Below are experts of layer 3 (counted from 0) of a mixture-of-experts language model. Rows are named router (the router's row for the expert), gate (a neuron's input weights, with its number), up (a neuron's input weights, with its number), down (a neuron's output weights, with its number) and show model dimensions 0-191. Each number is 128 + 24 x the weight over its row's rms, rounded and kept within 0 to 255.
After each expert's rows: a language model's description of what the expert responds to. This comes from a sample of Wikipedia text that the model never trained on.

# expert 11
router [ 76  90 142 120 122 154 104 122 157 146 109  78 144 114 134 139 127 114 145  97 122 136 167 123 118 136 135 135 159 132 119 127 139  95 127  98 145 146 132 123 134 177 128 120  91 125 129  74 118 122 132 149 159 119 123 141 134 129  99 188 129  78 128 106 115 153 156 161 139 112 105 140 142 105 138 130 107 129 111 109 114 115  79 172 149 110  89 104 135 118 133 124 142 116 119  99 117 167 196 148 130 143 166 158 150 110 113 130 156  95 121 118 120 139 110 136 151  98 139 134 114 108 184 100 117 155 127 175 118 154  88 120 153 139 171 154 121 172 132 174 131 139 134 144 155 106 137  87 151 144  85 121  66 106 150  95 128 118 137 145 165 123 120 108 144  90 121 137  75 136 132 119 142 107 103 160  97  73 111 133 112 127 119  97 114 149 140 164 129 161 134 110]
gate0 [178 111 153 120 138 155 107 141 168 146 121 121 161 144 114 139 105 104 170  86 194 124 128 117 125 131 169 133 152 127 136 173 125 148 146 144 136 120 124 141 102 177 132 125 170 148 142 160 149 129 117 119 132  98 133 148 143 135 101 124 107 143 117 103 117 142 110  85 111 113 120 130 149 122 124 134 118 127 132 115  99  93 133 133  92  85 129 146 174  95 145 145  82 162 158 115  70 145 135 116 145 137 170  85 140 123 130 136  87 110 109 199 130 112 123 175 122 167 164 104 159 118 120  99 114 112  97 113 132 108 147 135 130 138  97 136 118 128 153 156  99 130 120 127 153 168 175 143 158 125 104 143 146 136 101 183 123 126 133 141 123 136 104 132 165 154 128  94  97 118 149 130 151 118  88 135 106 117 130 147 136 126  74 177 171 144 129 141 121 146 132  85]
up0 [116 182 148 143 133 106 104  88 127 129  98  86 147  95 142 143 130 129 109 161 118 118 106 125 146 128 116 108 117 139 139 139 151 105 144 127  83 131 148 117 164 103 115 159 117 119 112  73 142 139 135 102  97 144 137 120 135  83 154 135 134 147 129 169 114 143 140 155 130  74 115 104 112 132 111 165 112 128 147 163 159 122 111 144 104 139 119  77 128 138 124 114 108 139 114 137 155  97 112 110  93 170  73 168 135 130 151 102 128 142 136 102 112 110 150 105 113  99 122 127 168 159 146 113 114 131 150 161 160 144 150 142 129  77 125 102 130 143 174 107 124 138 151 152 112 109  93 162 118  98 177 106 122 111 120 106  93 164 169 117 118  60 167 176 134 122 135 121 144 143 118 102 120 115 135  96 164 140  80 104 187 106 153 118 105 111 119 128 126  88 118 136]
down0 [ 91 118 219 150 138 154 151 106  95 148 139 113 129 164 148 190 122 101 113 117 135  99  91 138 130 103 139 104 126  92 149 136 120 104 122 161 156 154 100 121 104 107 118 146 109 132 115 119 100 146 135 106  62 145  86 156 117 139 135 154 127 147 130 110 132 129 131 147 128 139 116 150 127 155 137  72 139 152 108 161 134 137 120  91 111 106 155 120 140 188 107 171 154 124 137 133 153 128 118 143 167 102 126 134 124 116 121 115  92 161 127  92 119 126 120 137 180  86  99 127 139 149 158 141 142 140 161 127 119  95 121 111 138 108 186 112 154 160 139  91 131 128 175 134  76 145 131 152 128 130 119 115 125 116  97 113 123  69 124 112 106 179 131 120 143 168 145 135 100 116 112 130 148 104 110  96 172 170 121 146 116 135 106 107 128 109 149 135 123 120 137 138]
It responds to: Sentence-final periods and closing quotes, and and but joining clauses, plus demographic words like American, Indian, population in census text.

# expert 2
router [115 142 100 144 126 125 122 153 121 125 123 114 103 132 133 124 139 158 113 145 118 133 111 124 139 120 178 104 155 148 181 124 231 139 127 135 144 131 106 105 140 114 122 122 145 135  55 116 139  98  95  95 124 193 114 157 117 129 148 160 144 164  96 135 152 118 137 137 142 106 154 147 148 176 114 117 141 137 133 140 142 183 122 113 169 138 163 134 151 138 132 146 162 132 123 124 115  82 123 139 117 113 157 116 168  72 123 113 106 159 115 106 150 127 121 128 152 105  97 154 130 115  76 119 120 162 110 146 136 128 107 120 121  94 113 115 143 177 134 134 115 129 142 103  93 137 144 162 124 108 117 166 147 116 130 121 155  96 124 106 137  88 126 113 124 157  98 178 147 141 143 128 107 134 177 158  88 144 135 119 156 128 168  83 139 139  94 153 142 133 155 111]
gate0 [124 149 118 107 186 140 167 175  96  48 122 142  99 129 188 137 140 109 108 136 133 128 165 153 139 163 134 167 136 154 142 147  87 143 133 172 137  75  98  67 130 101 117 135 101 132 121 153 121 121 157 139 100 130 125 107 108 120 150 150 121 136 142 151  98 120 119 105 149 116 108 125 144  94 106 159 155  94 103 155 121  79 169 119 154 140 123 175 152  78 138 141  86 164 125 114 118  88 114 125 131 153 135 163 141 131 152 104 160 143 111 139 156 159 110 153 135 119 138 122 126 124 128 145 116 143 132 160 199 115 111 128 124 145 150 118 154 180 126 155 119 103 113 115 124 163  99 137 135 158  94 104 124 112 105 125 129 130  95 119 128 174 146 143 110 130 163 114 124  99  86 113 153 141 114  90 106 135 120 138 104 141 143 147 142 123 127 117 134 116 142 125]
up0 [110 131  42 130 168 144 179 127 132 150 110 143 115 123 108 131 150  83 135 129 152 121 147 128 144  94 157 127 109 132 102 105 137 108  92  94 138 153 139  99 121 152 171 164 116 135 158 110 139 110 114 152  81 157 133 131 151 133 101 137 111 139 107 149 133 170 124 169 116 130 130 125 117 146 138 105 134 161  90 131 143 141 168 153 118 150 100 114 129 141 103 159 128 155 106  78 135 111 157 145 135 154 181 136 124 161 135 131 118 125 130 109 162 131 135 152  99 200  69 148 133 155 116 148 132 181 121 145  80 133 134 143 131 158 168  97 146 123 126 117  98 134 102  82 146  73 132 153 123 133 148 149  64 130 122 124 119 114 138 141  80 114 128 104 118 123 108 156 141 140 129 110 122 102 142 117 146 145  99 129 131 116 152 138 113 104  86 105 130 118 167 120]
down0 [121 140 122 116 156 128 126 112 144 136 136  87 138 133 119 166 121 146 105  94 117 103 130 153 159  89 114 165 116 131  82 155 149 101 136 111 158 103 131 137  85 131 153 127 119  96 107  98 131 100 107 126 143 116 135 126  84 133  98 177  95 142 124 115 126  94  97 170 117 131 101 163 133 104 102 158 121 103  96 114 146 113 127  49 102 100 146  66 173 169  85 120 117 129 168  96 134 130 147  93 168 121  95  90 154 111 128  88  90 120 141 121 125 160 114 119 118 102 118 143 121  96 118 165 133 122 143 129 136 115 143 145 147 141 130  93 116 130 144 162 125 148 129 155 147 121  73 129 140 120 133 121 127 130 127  94 126 117 131 131 129 128 133 116  86 170 124 155 126 135 130 145 159 138 144 154 151  99 106  65 105 150  87 118  98 187 104 123 129 125 144  91]
It responds to: Adverbs and quantifiers after a subject pronoun in biographies, especially also, later, then, plus many, several, most.

# expert 10
router [125 142 111 124 119 116 135  99 156 156 126 133 165 105 146 153 135 137 153 135 103 137 101 206 129 123 130 147  99 169  87 130 160 140 119 116 124 149 139 112 103 126 123 148 130 124 163  93 139 109 163 139 161  82 118  88 127  83 158 121 175 111 118 134 136 115 138 115 117 147 119  76 158 147 136 118 149 137 143 138 105 118 161 103 132 124 124 122  98 131 133 112 157  98 122  98 139 120 142  88 161  97 101 176 147 185 143 118 165 135 180 101 117  97  87 154 145 129 100  93 126 130 147 108 138 145 108 118 162  98 131  70 125 136 130 158 126  75 116 131 133  81 152 113  96 116 146 157  98 148 164 101 118 160 124 123 120 113 119 146 127 122 103  99 156 162 129 119 182 105  75 141 141 111 115 119 158 130 120  90 134 153 106 131 113  80 124 140 131 131  96 115]
gate0 [124 128 173  92 147 145 120 129 134 103  96 109 142 139 125 130 121 147 137 109 156 139 144 102 128 119 112  92 109 118 140 140 101 147 120 102 129  86 119 136 127 110 145 153 164 162 152  92 133 132 148 141 117 133 123 135 170 100 114  97 110 154 153 150  76 177  94  92 131 134 186  80 109 116 101 117 125 132 117 124 122 106 164 170 125 176 110 118 149  78 121 130 141  95 118 166  64 143 118 100 143  93 128 162 108 138 146 151 100 108 118 148 115 122 143 113 133 146 121 105 147 135 121 100 108 131 138 146 155 106 120 125 120 111 102 125  72 125 115 112 102 160 143 124 141 147 105 110 111 135 107 130 117 124 150 147 148 179 191  70 109 130 106 140 140 122 170 112  91 133 175 123 114 101  83 128 166 134 147 136 141 141 139 125 168 127 140 138 109  63  93 102]
up0 [131 104 138 104 130 117 118 101 142 187 126 133 103 112 147 147 137 110 128 106 116 135 119 137 124 120 132  83 142  65 113 143  65 104 104 196 115  94 167 133 131 104 126 152 151  80 117 111 158 125 160 125 156  96 129 131 163 161 107  92 112  92 146 153 107 109 117 161 170 128 151 144  99 116 156  99 100  94 137 116 118 141 181 115  73  97 118 137 148 137  79 137 174  93 135 123 134  79 142 137 129 115 147 157 117 122 161 107 119 111 143 128 152  99  97 131  90 136  91 147 127 132 136 105 139 134 158 151 112 156 108 147 120  70 108 131 138  89 128 133 128 148 123 123 142 147 165 133 163 185 105 114 119 152 122 146 130 134 129 147 120 138  94 122 148 118 127 108 112 155 132 125 119 141 121 145  98 114 120 121 133  90 144 123  80  84 133 137  80 109 141 138]
down0 [127 168 121 133 121 126 157 106 132 118 131 120 141 133 137 146 137 140 104 148 110 120 150 107 144 115 118  88 128 110  95 120 147 103 121  94 104 155 125 133 106 148 119 170 144  83 146  67 143 142  95  91  82 165 102 120 122 177 123 112 142 186 155 136  82 147  89 135  86  79 137 130 105 134 109 153 143 109 128  68 106 179 124 107 140 157 131 118 155 131  98 118 140  57 114 143 124 154 128 128 144 118 107 123 128 143 120 155 193 107 164 149 153 131 117 102 114  98 134 102 119 113 126 110 102 116 136 102 126 169 121 121 141 126 108 132  82 138  82 104 135 133 120 143 125  74 129 131  89 161  84 140  96 142 128 135 129  92 112 134 124  99 107 129 189 136 118 125 149 180 143 145 134 105 107 123 129 125 132  83 136 107  96 152 129 126 152 144 125 139 119 114]
It responds to: Nouns right after the or his, like end, same, own, world, next, south, plus leading digits of years and numbers.

# expert 4
router [114 155 131 147 174 116 135 142 139 118 117 129 132 145 146 105  86 118  94 163 151 198 107 114 131 157 108 163 125 139 124 139 125 132 111 138 115 188 160 164 146 117 145 155  62 129 139 106 149 101 142 140 158  78 112 139 168 110 123 123 132  48 111 125 146 140 145 123  86 169 146 120 112 141 157 115 118 129 141 138 137  74  83 105 143 148 142 131 164 127 130 121  66 119 152 202 119 117  94 128 102 112 159 111 134 126 115 124 125 124 143 105 139 124 105 124 127 156 136 132 136 145  91 142 147 109 156 145 109 158 119 121 148 138 124 148 116 129 122 136  72 137 174 105 122 129 172 123 136 131 112 130 162  97 121 105 123  93 127 118 136 115 147 115 101 152 136  79 110 112 118 156 149 107 100 125  99 137 131 110 141 123 111 138 104 146 100 122 150 161  69 143]
gate0 [121 169 160 116 122 100  88 115 160 140 136 140  86 153 117 127 128 131 102 150 125 136 145 113 110 118 122  97 126  90 115 107 130 133 140 179 102 137 133 132 169 123 102 159 142 110 157 157 130  91 117 160 139 128 127 151 152 128 157 170 131 118 169  90 102 124 114 118 105 133 114 109 148 179 125 130 158 104 103 131  63 113 130 113 113 137 112  94 127 130 165 111 123 163 167 152 115  74 124 137 164 155 166 134 144 131 158 111 143 164 141 138 126 158 134 109 124 144 149 156 139 135 134 105 167 141 147  99 120 136 184 133 123 126 127 127  99 133 146 149 170 157 136 106  92 133 140 128 101 175 100 105 188 135 144 165 173 136 145 107 109 193 108 109 140 107 121 124 114 178 160 109 153 137 152 137 113 138  86 117 116 134 116 164 131 155 152 118 168 124 165  99]
up0 [105 120 121 103 135  66 131 145 141 143 102 150 146 146 123 156 115 159 114 137 126 112 126 138 124 162 130 121 105 153 125 119  99 191 133  78 106 168 123 120 114 120 126 123 113  94  86 120 121 131 142 157 128  88 125 107 113 154 131  86 112 100 145 130 123 136 127 136 113 118 103 172 100 124 126 141 112 160 146 137 155 110 105 172 120 142 137 157 132 119 125 160 138 108 155 164 138 130 139  81 115 152 102 139 132 140 110 131 165 115 156 140 130 113 161  89  98 150 103 123 132 121 120 175 154 120  90 127 153 133 140 171 151 165  74 130 161 140  55 135 153 116 103 127 111 122 139 156 132  90 130 130  76 157 152 137 152  99 132 158 119 137 117 119 131 125 181 157 131 134 136 169 100 168  94 126 136  70 118 124 129 144 167  86  90 130 141 184 117 101 140 121]
down0 [137 163 145 125 129 146 106 187 151 133 125 147 108 134  96 113 144 129 125 149 170 160 157 131 101 117 135 141 126  99 136 123  94 168 140 158 130 161 114 126 111 106 160 146 131 173 121 115 151 105 161 106 120 139  97  77 129 157 113 140 144  84  99 126 142 120 102 123 105 138 133 117  75 136 106 161 160  82 116 124 153 148 164 112 122 130 103 109  92 115 140 110 177 117 132 102 134  93 152 116 138 123 174 137 164  95 132  98 154 110 187 106  95 132 144 161 134 154 142 166 104  97 141 185 119 197 124 115 119 125 155 158 125 146 135 109 110  65 127 185 126 135 142 107 116 137 122 160 148 121 135 124 137 123 108 107 128 115 119 111 115 162 151 126 136 153 142 144 150 105 130 141 153 117 140 111 183 117 122  87 146  82 115 135 128 140 139 113 135 155 164  96]
It responds to: Word-final suffixes like -ist, -ism, -ian, -ic, plus organization nouns such as Party, Council, Union, especially in political contexts.

# expert 0
router [138 170 127  99 113 161 129 165 127 159 136 178  98 123  74 137 126 136 106 141  92 167 123 189 123  89 129 129 134 109 142 133 102 154 126 127 121 144 126 149 119 108 131 125 143 135 118 123 128 165 136 103 135 152 153 120 132 145 122  44  89 124 166 104 137 112 131 161 150 113 121 147 119 107  95 142 114 160 131 148 147 152 118 118 135 147 120 146 116 128  93  97  86 141 129 166 156 134 138 124 169 156 145 126 153  76 115 105 131 154 140 121 146 119 129 122 112 112 136 115 137 185 179 178 141 111 123  99 135 116 115 144 126 156 152 161 134 137 124 109 106  65 124 157 128 162 160 131 131 118 127 109 146 110 122 141 106 130  70 190 141 116 142 136 103 128 142 130 179 109 122 143 137 116 182  88 122 112 129 140 124 134 106 179 108 125 108 159 130 104 112 177]
gate0 [184 155 131 132 137 103 149 125 139 109 138 141 158 112 102  66 144 126 158 118 112 127 128 129 145 120 107  73 159 141 139 159 125 137  88 103 119 118 161 126 127 130 156 118 151 145 107 100 102 131 125 141 102 111 103 164 128  88 101 115 104 159 116 123 136 122  63 124 157 111 156 165 149 103 116 107 143 114  99 203 127 114  85 140 128  97 124 151 138  92 116 131  72 107 114 137 128 143 188 138 121 122 148  94 117 131 113 127 130 158 155 148 119 106  42 111 162  89 151 111 132 118 142  93 122 137 151 152 146  84 127 117 117  68 136 117 168 134 102 149 143 132 106 128 130 120  92 143 133 124 120 141 152 104 137 133 137 140 145  83 135 150 133 125 106  96 150 137 168 116 139 119 136 137 166 140 146 124 176 160 150 120 128 124 107 157 128 153 101 100 126 135]
up0 [125 145 185 166 136 123 142 102 173 121 122 120 122  99 111 108 136 134 136 117  97 125 145 123 187 101 156 146 109 131 130 135 122  90 111 110 128 182 103 116 142 167 138  89 143 128 125  76 139 147 142 134  69 158 115 137 146 128 121 113 150 129 145 129  96 136  98 132 113 135 119 137  95 101 109 118 145 113 119 146 165 147 172 123 105 125 107  95 133  86 115 150 127  89 121 155 133 105 155 197  97 131 128  75 112 120 143 117 109 160 144 110  87 111 119 109 109 115  96 108  89 141 145 130 124 143 102  89  98 104 121  85 142 116 119  97 130 148 152  96 106 112 106 105 134 128 151 151 176 146 146 175 112 163 138  55  88 138 157 158 134 118 142 131 136 144 109  73 140 124 107 130 113 107 170 141 108 125 151 119 154 109 135 156 124 128 108 139 140 158 120 149]
down0 [101 107 146  96 107 132 200 160 132  87 105 115  97 130 160  86 154 112 143 139 138  92 163 104 110 120 159 121 100 100 149 120 125 131 148  95 121 186 120 139 145 135 133 113 157 137 124 133  98 167 150 122 113 155 156 136 104 137 108  91 113 107 168 137 115 106 128 181 150 124 134 120 130 107 131 157 131 140 189 132 118 104 125  97 134 144 138 131  97  96 129 135 162 138 154 155 110 139 111 149 130  91 150 125 165 103 127 111 151 127 177 102 170 139 105 125 106 141 158 148  87 119 157 133 134 144 160 155 142 145 150 116 143 163  99 101 112 109 132 141 136  97 131 126 137 144 113 149 155 122 141  99  98 148 143 113 124 172  99 143 114 151 130 123 112 111 115 141 148 126 137 163 167 117 143 165  49 120 186 141 167 143 157 129 132 124 115 116 143 109 110  69]
It responds to: Word pieces inside foreign proper names in tables and lists, like z in Hoz, Bydgoszcz, plus nouns such as Kingdom, son, Order.

# expert 6
router [120 136 100 112 147 140  95 111 136 137 100 148 176 150 164 113 135 108 140 157 177  94 150 123 101 125 112 134 136 145 187 141 111 157 132 137 112  50  99 125 123 152 133 126 145 108 127 136 106 162  90 154 132  79 148 115 154 112 116 100 134 125  90 120 127 153  92  66 169 123 133 136 146 142 118 126 124 116  99 154 144  90 109  92 140 106 143  67 155 103 131 129  90 157 130  98  93 130 120 104 142 142 108 153 104 180 143 136 125 106 131 111 120 115 119 119 124 137 147 122 190 160  88 134  94 139  93 106 152 138 147 127 117 158 146 127 131 165 151  98 152 164  83 121  99 138 120 145 130 110 113 116 139 109 117  94 136 152 150 107 113 118 126 128  93 123 161 143 106 132 113  93 128 120 120 142  71 119 119 120 164 126 119 162 173 130 160 141  99 135 129  97]
gate0 [153  95 133  99 165 157 117 116 138  94  95 126 155 140 135  85 107 114 150  89 126 126 101 137 124 142 160 112 125  93 127 146 153 157 131 128  72 147 111 127 145 125 189 122 147 127 134  97 106 113 144 155 146 130 148 145 116 132 144  95 149 162 117 154 131 102 107  94 109 145 186 137 161 119 151 110 112 119 117 135 129 113 181 117 112 144 118 112 138 141  99 142 162  70 151 169 139 110 142 153 100  83 176 125  94 127 133 135 141 102 140 131 138 148 150  74 135 160 107 123 120 112 129 135 158 140 156 126 162 124 137 112 138  80 117 120 109 129 130 129 117 112 134 141 175 120 125 191  96 150 113 173 103 158 132 159 148 174  63 148 134 140 120 132 127 155 165 149 129  98 108  97 118 120 121 105 124 103 147 139 100 105 143  84 102 115 126 133 138  79 100 131]
up0 [189 148 146 131 136 152 143  95 140 124 120 128 110 126 124 103 113 148 108 113  98 147 106 160 129 151 141 150 115  67 107 150 138 131 171 133 132 143 134 140 121 128 177  96 130 150  81 154 149 123 126 136 113 124 106 124 180  95 172 126 102 165 134 157 131 128 135 118 105 132 107 134 132 141 165 108 141 143 133 136 126 109 148 146 176 137 133 138 119 121  77  87 155  96 138 128  80 110 143 139 151 124 136 116 135 125  91  87  88 139 145 123 105 117 132 101 186 116  68 115 120 139 108 170 156 146 126 145 122 106 139  89 143 100 125 102 104 129 102 146  88 127 115 103 110 137 116 143 130 122  91 122  92 164 129 108 147  89 150 108  53 108 151 153 121 104 117 158 103 150 121  97 119 161 137 153  95 150 162 121 105 133  76 108 110 125 117 118 104 102 143  85]
down0 [123 141 126 163 140 128  79 154 137 117  92 148 119 152 144 110 105 148 129 129 104 142 137 154 121 118 132 115 125 136 173 163 112  75 147 121  95 112  87 163 128 140 147 129 129  99  77 112  94 133 109 133 149 143 114 129 150 160 121 101 125 153 140 130  94 118 188 141 109 111 146 138 149 105  98  81 135 129 189 163 148  98 137 167 135 139 124 150 121 111 163 121 131 126 132 117 132 105 104 131 159 113 120 172  95 141  79 148 125  99 160 114 136 159 112 167 119  81 136 162 122 150  91 109 138 131 154  99 113 108 120 111 152 111  99 118 100 125 105 156 135 167 146 156 106 100 129  96 127 121 111 124 149 101 137 141 131 187 123 144 117 135  98  82  96 116 133 163 116 143  84 109  91 133 158 169 110 125 125 176 125 111 187 133  90 123 157 158 131 151 140 136]
It responds to: Articles and sentence-opening words after a period or preposition, like In, On, After, the, a, plus inner pieces of words.

# expert 1
router [128 111 150 160 120 133  93 153  96 117 134 130 153 128 194 116 169 161 113 140 146 121 128 113 158 110  95 104 133 126 131 136 122  80 122 117 145 161 116 106 111  84 101 132 127 110 156 134 123 141 133 162 173 176 160 118  97 139 121  81 123 121 162 141 134 111 139 134 157  86  72 133 121 173 120 146 115 148 144 124 128 145 107 115 123 151 108 142  70 111 142 146 134 129 175 140  85 172 135 105 108 114 100  88 157 140 120 122 130 113 106 110 134 156 151 116  82 120  96 123 181 156 136 148 132 145 163 125 119 156 114 146 136 167 105 115  94 131  88 111 125 105 100 112 119 164 138 130 128 106 141 153 126  97  86 121 189 130 124 119 102 111  84 124 121  87 126 131  92 138 127 140 144  91 136 119 143 115 137 144  83 131 143 140 172 113  70 127 153 124 108 133]
gate0 [ 76 141 153  97 108  96 156 120 118 170 116  75 130 135 139 147 104 129 103 139 114 171 152  60 127 119 110  96 153 140 125 161 152 145 149 103  95 125 128  73 141 154 182 131 150 136 148 117 182 127 153 158 145 124 175 122 122 132 150 149 109 166 119 166 137 164  98 135 118 121 119 102 155 131 105 128  90 137  99 133 134 137  96 139 108 133 117 103 114 132 124 112 100 167 160 126 108 136  97 102 126 132 158 145 121 118 167 118 152 166 146 142 155 143 137 122 114 123 127 153 132 157 139 123 103 132 149 164 133 190 123 116 150 113 137 129 119 112 115 101  82 154 141  94 142 105 144 107 105 166 113 149 107 147  95 130 136 153 105 127  97 123 142 152 102  88 148 120 136  67 131 142  92 165 118 150 128 155 152 145  83 142 127 164 131 154 167 128  83 127 128 126]
up0 [117  91 134 185 143 138 100 134 135 112 132 113  92 105 104 143 115 135  97 127 110 105 131 132 131 123 113 146 121 180  96 152  99 139 156 132 160 153 116 125 141 113 128 182 185 145 166 115 166 114 140 112 144 110 105  88 106 148  96 127 130  76 136 115 137 104 126  93 134  98 167 102  69 142 159 135 125  98 133 102 113  97 148 157 167 161 130 111 138 104 154 137 146 112 141 177  94 132 140 114 127 138 126 133 109 123 145 159 128 107 126 101 101 124 117 134 123 121  72 148 108 112 133 150 132 156 125 139 139 112 138 131  84 106 137  94 155 139  88 123 145  95 100  88 113 116  96 115 115  91 178 167 134 128 134 168 103 125 106 127 135 117  93  65 107 101 136 140 153 136 117 105 148  89 123 102 125 118 136 160 100  96 143  84 107 110 119 131 161 173 118 106]
down0 [141 126 101 123  49 117 100 125 139  98 164 151 137 158 117 128 116 120 122 121 107 159 122 147 153 114  94 115 135 137 109 107 109 136 106 124 153 130 137 159  98 112  92 113  97 127 126  77 163 155 160 175 128 136 130  98 146 133 117 122  97  85 196 147 154  91 123 139  70 130 107 129  87 120 144 132 147 137  92 110 166 138 140  84  90 117 148 123 125 129  92  88 135 111 151 115 153 128 144 127 169 111 144  61  89 129 111 127 146 114 116 110 126 152 136 167 158 137 134  83 134 122 150 154 136 106 159 160 170  91 113 124 126 134 133 142 137 153 125 111 108 124 140 130 115 150 106 117 139  74 139  95 156 132 132 139 134 183 108 134 133 133 124 106 114 119  89 118 125  69  88 124 116 151 113  99 107 172 137 131 119 103 104 152 124 130 121 152 154 119 116 145]
It responds to: Word pieces inside names and table-row pipes in election and sports tables, plus nouns like election, episode, edition, and symbols like $, ±%.

# expert 14
router [132 154 118 173 136 165 182 136 122 133 141 125 152 104 109 175 134 122 155 108 113  94 115 109 141 118 165 110 134 142 147 100 164 137 114 103 153 131 204 123 116 104 109 119 104 104 142 121 130 101  60 138 116 175 121 143 145 167 113 155 129  91 111 132  95 100 140 119 105 141 128 151 158 136 156 168 166 171  99 176 140 127 135 125 111 156 149  97 138 174 112 146 147 119 136 145 121 142 119 156 134 170 138 129 146 127 119 123 134 135  97  96  88 129 114 142 110 127 135 144  73 141  96 125 154 133 152 128 120 116 106 136 133 103 105 120 178 127  88 110 139 132  95 157 110 115 114 115 115 109 136 130 157  96 115 175 109 115 126 146 130 106 123  96  93 125 121 104  75 146 156 132 137 105 142 153 125  99 110 119  76 111  91 108  94 122 149 101 135 134  96  73]
gate0 [150  90  85  65 150 133 136  93 141 120  94 108 116 131 122 111 118 125 125 150 144 147  99 115 136 149 176 100  89  85 168  90 139 122 158 137  95 120 139 136 120 178 149 105 116 133 114 143  94 111  95 112 128  99 130 180 116 114  68 135 124 127 135 111 138 112 108  95 127 117 132 141 162  65 143 145 147 158  98 153 140 101 125 133 102 133 153 120 119 101 170 151 163 128 123  57  97 133 123 138  94 114 109 113 127 146 143 134 100 101 132 125  97 118  99 146 147 111 139 119 122 144 126 177 108 109  61 156 109 172 135 143 137 143 133 127 169 152 151  93 102 145 101 128 119 170 104 151 121  97 131 148 120 135  90 103 116 123 135 136 112 118 106 154 112 103 150 170 161 110 143 144 119 147 133 130  90 132 138 134  91 144 120 109 147 119 154 131 164  96 121 144]
up0 [167 188 141 152 148 122 143 164  95 120 160 129 130 160 137 109 120 117 145 117 127 146 150  63 163 134 143 133 132 174 115 132 134 143 114  67 123 139 121 143  90 148 134 117 123 137  92 101 167 125 135 127 130 150 147  86 155 127 127 144 122 140 165 104  91 110 137 167 108 100 125 117 144 125 136 104  99 110 165 103  91 136 122 146 153 129 108 109  84  98 116  92  99 166 105 185 136 111 139 107 113  78 165 112 124 111 140 123 148 129 118 146 146 140 103 135  98 115 111 110 178 129 145 123 183 151 159  91 175 137 150 108 150 138 148 139 113 115  80 135 141 163 113  87 118 137 130 159 141 173 151 124 148 105 147 162 137 110 113 122  70 120 146  98 164 151 116 138 109 106 144 120 126 114 107 116 167 124 109 109 126 100 144 113  77 140 121 140 148 127 150 139]
down0 [104 145 117 123 129 129 112 141 123 157  82  95 127 149  78 148 148 104 146 154 149 143 119 114 171 102 144 139  96 134 113 129 153 114 140  97 142 156 136 117 129  79 129 107 112 150 123 146 154 144 179 124  70 102 151 138 172 128 143 162 158 124 154 176 154 117 145 131 112 113  64 124 138 161 126 146  91 126 119 127  99 103 132 113 165 107 156 130 142 130 136 120  93 164 107 105 132 103 110 104 144 132 122  95 119 108 109 125 113 145 123 142 130 108 130 150 167 132 108 102 157 116  95  92 154 129 143 143 149 111 126 133  97 204 171 140 145 111 117  98 166 155 142 123 135 108 131  91 106 131  81 158 195 152 109 129 125 132 152  46 140 124 132 131 104 139 136 117 105 143 105 106 134  88 127 128 140 149 130 122 135  97 118 132  97 111  93 113 101  99 137 157]
It responds to: Commas and opening quotes after verbs like described as or wrote, in reviews, plus table separators and Latin -ensis endings.

# expert 8
router [137 165 148 133 117 103 135 138 130 130 112  77 101 123 143 142 109 109 123 143 153 164 100  94 140 167 124 112 147  88 152 136 101 155 108 141 151 186 160 133 105 152 138 102 202  91 136 130 127 123 119 123 149 187  97 126  94 173 119 118 149 103 141 156 155 134 115 159 135 116 168 154 111 127 116  88 133 142 160  76 118 120 187 150 139 126 114 137 112 126 123 142  93 129 149 145 100 159 103 103 135 120 145 108 129 111 132 154 115 112 159 140 115 106 103 147 140 155  82 137 100 125 150 121 167 116 119 127 163 171 135 125 119 155 167 143 105 153  96 119 155  72 121 101 129 116 108 140 110 155 128 138 109 141 166 147 178 100 136  97 135 156 130 130 152 102 121 146 132 114 130  97 138 171 100 118 120 120 129 154 114 147  95 109 123  99 128 173 118 171 163 138]
gate0 [116 124 162 139 148 139 122 155 134 129 101 149 144 158 132 107 121 109 123 157 106 126 154 139 108 100 117 144 120 108 150 129 127 104 124 165 115  93  93 125  96 158 157 126 103 101 106 111 124 141 132 157 106  92 109 140 137  98 119 129  74 151 156 159 102 137 115 104 125 140 169 148 133 111  76 164 148 124 132 150 104 116 132 153 102 151  91 108 145 110 148 125 111 171 124  89 113 151 148 103 137 134 181 129  76 112 145  84 148 122 145 150 165 123 106 102  89 131 116 108 142 162 137 116 109  87 145  72 156 166 178 127  99 146  88 123  94 165 129 130  99 159 104  99 131 134 108  79 171 116 144 143 131 137  94 104 166 158 123 143  83 142 146 129 119 117 129 140  90 166  69 159  93 133 112 153 134 123 152 114 141 143 132 135 113  85 150 117 136 117 149 142]
up0 [107 105 165 124 109 113 154 159 125 139 140 129 145 125 136 125 161 123 116 149 126  92 156 159 137 139 147 145 128 139 125 148 112 117 127  83 132 133 124 111 123 180  90 124 142 115 141  86 181 143 131 103 114 170 126 163 108  99 134 137 136  86 124 143 144 150 119 102 115 114 127 158 143 127 124 112 147 142  99 155 154 117 148 149 136 131  91 131 122 194 141 104 125 115 107 132 132 116 155 124 110 174 167 114 115 128 138 111  91 143 116 136 130 151 119 107 121 104 127  82  96 115  88 138 143 161 153 150 113 156 128 138 167 123 101 146 153 118 164 104 142 101 128  56  94 154  99 134 133 203 149 110 116 140 158 107  93 138 124 206 148 130 160 121 135  89 134 121 116 115 117 129 190 133 182 142 114 117 117 153 106 146 177 127 144 140 120 141 122  94  92 109]
down0 [163 129 136 108 164 110 126 147 142 124 139 117 144 123 133 129 117 136 129  91  88 131 128 153 124 174 126 115 110 110 121 133 140 155 157 102 143  89 129 122 114 173 171 114 125 109 141 116 145 140 162 149 150 114 136  98  88 116  87 120 117 110 147 148 132 144 117 110 123 148 127 116 151 139  95 131 116  80  88 123 140 131 162 137 134 156 105  91  53  96 143 152 140 141 133 133 129 104 130 173 120 132 137 152 130 115  98 121 143 110 154 134 102 180 130 158 117 136  99 135 107 109 143 117 140 123  93 159 109 157 125 139  48  95 107 181 162 166 137 114 151  95 151  96 185 129 104 124 118 151 173 123  92 100 117 114 116 127  96 146 123 146 167  87 140  90 176 118 159 113 145 157 149 166 155 104 125 124 151 142 113 117 133 147  69 113 147 121 162 125 129 114]
It responds to: Digits inside years and the inner pieces of long names like Akademi, California, Gifford, in lists, references and discographies.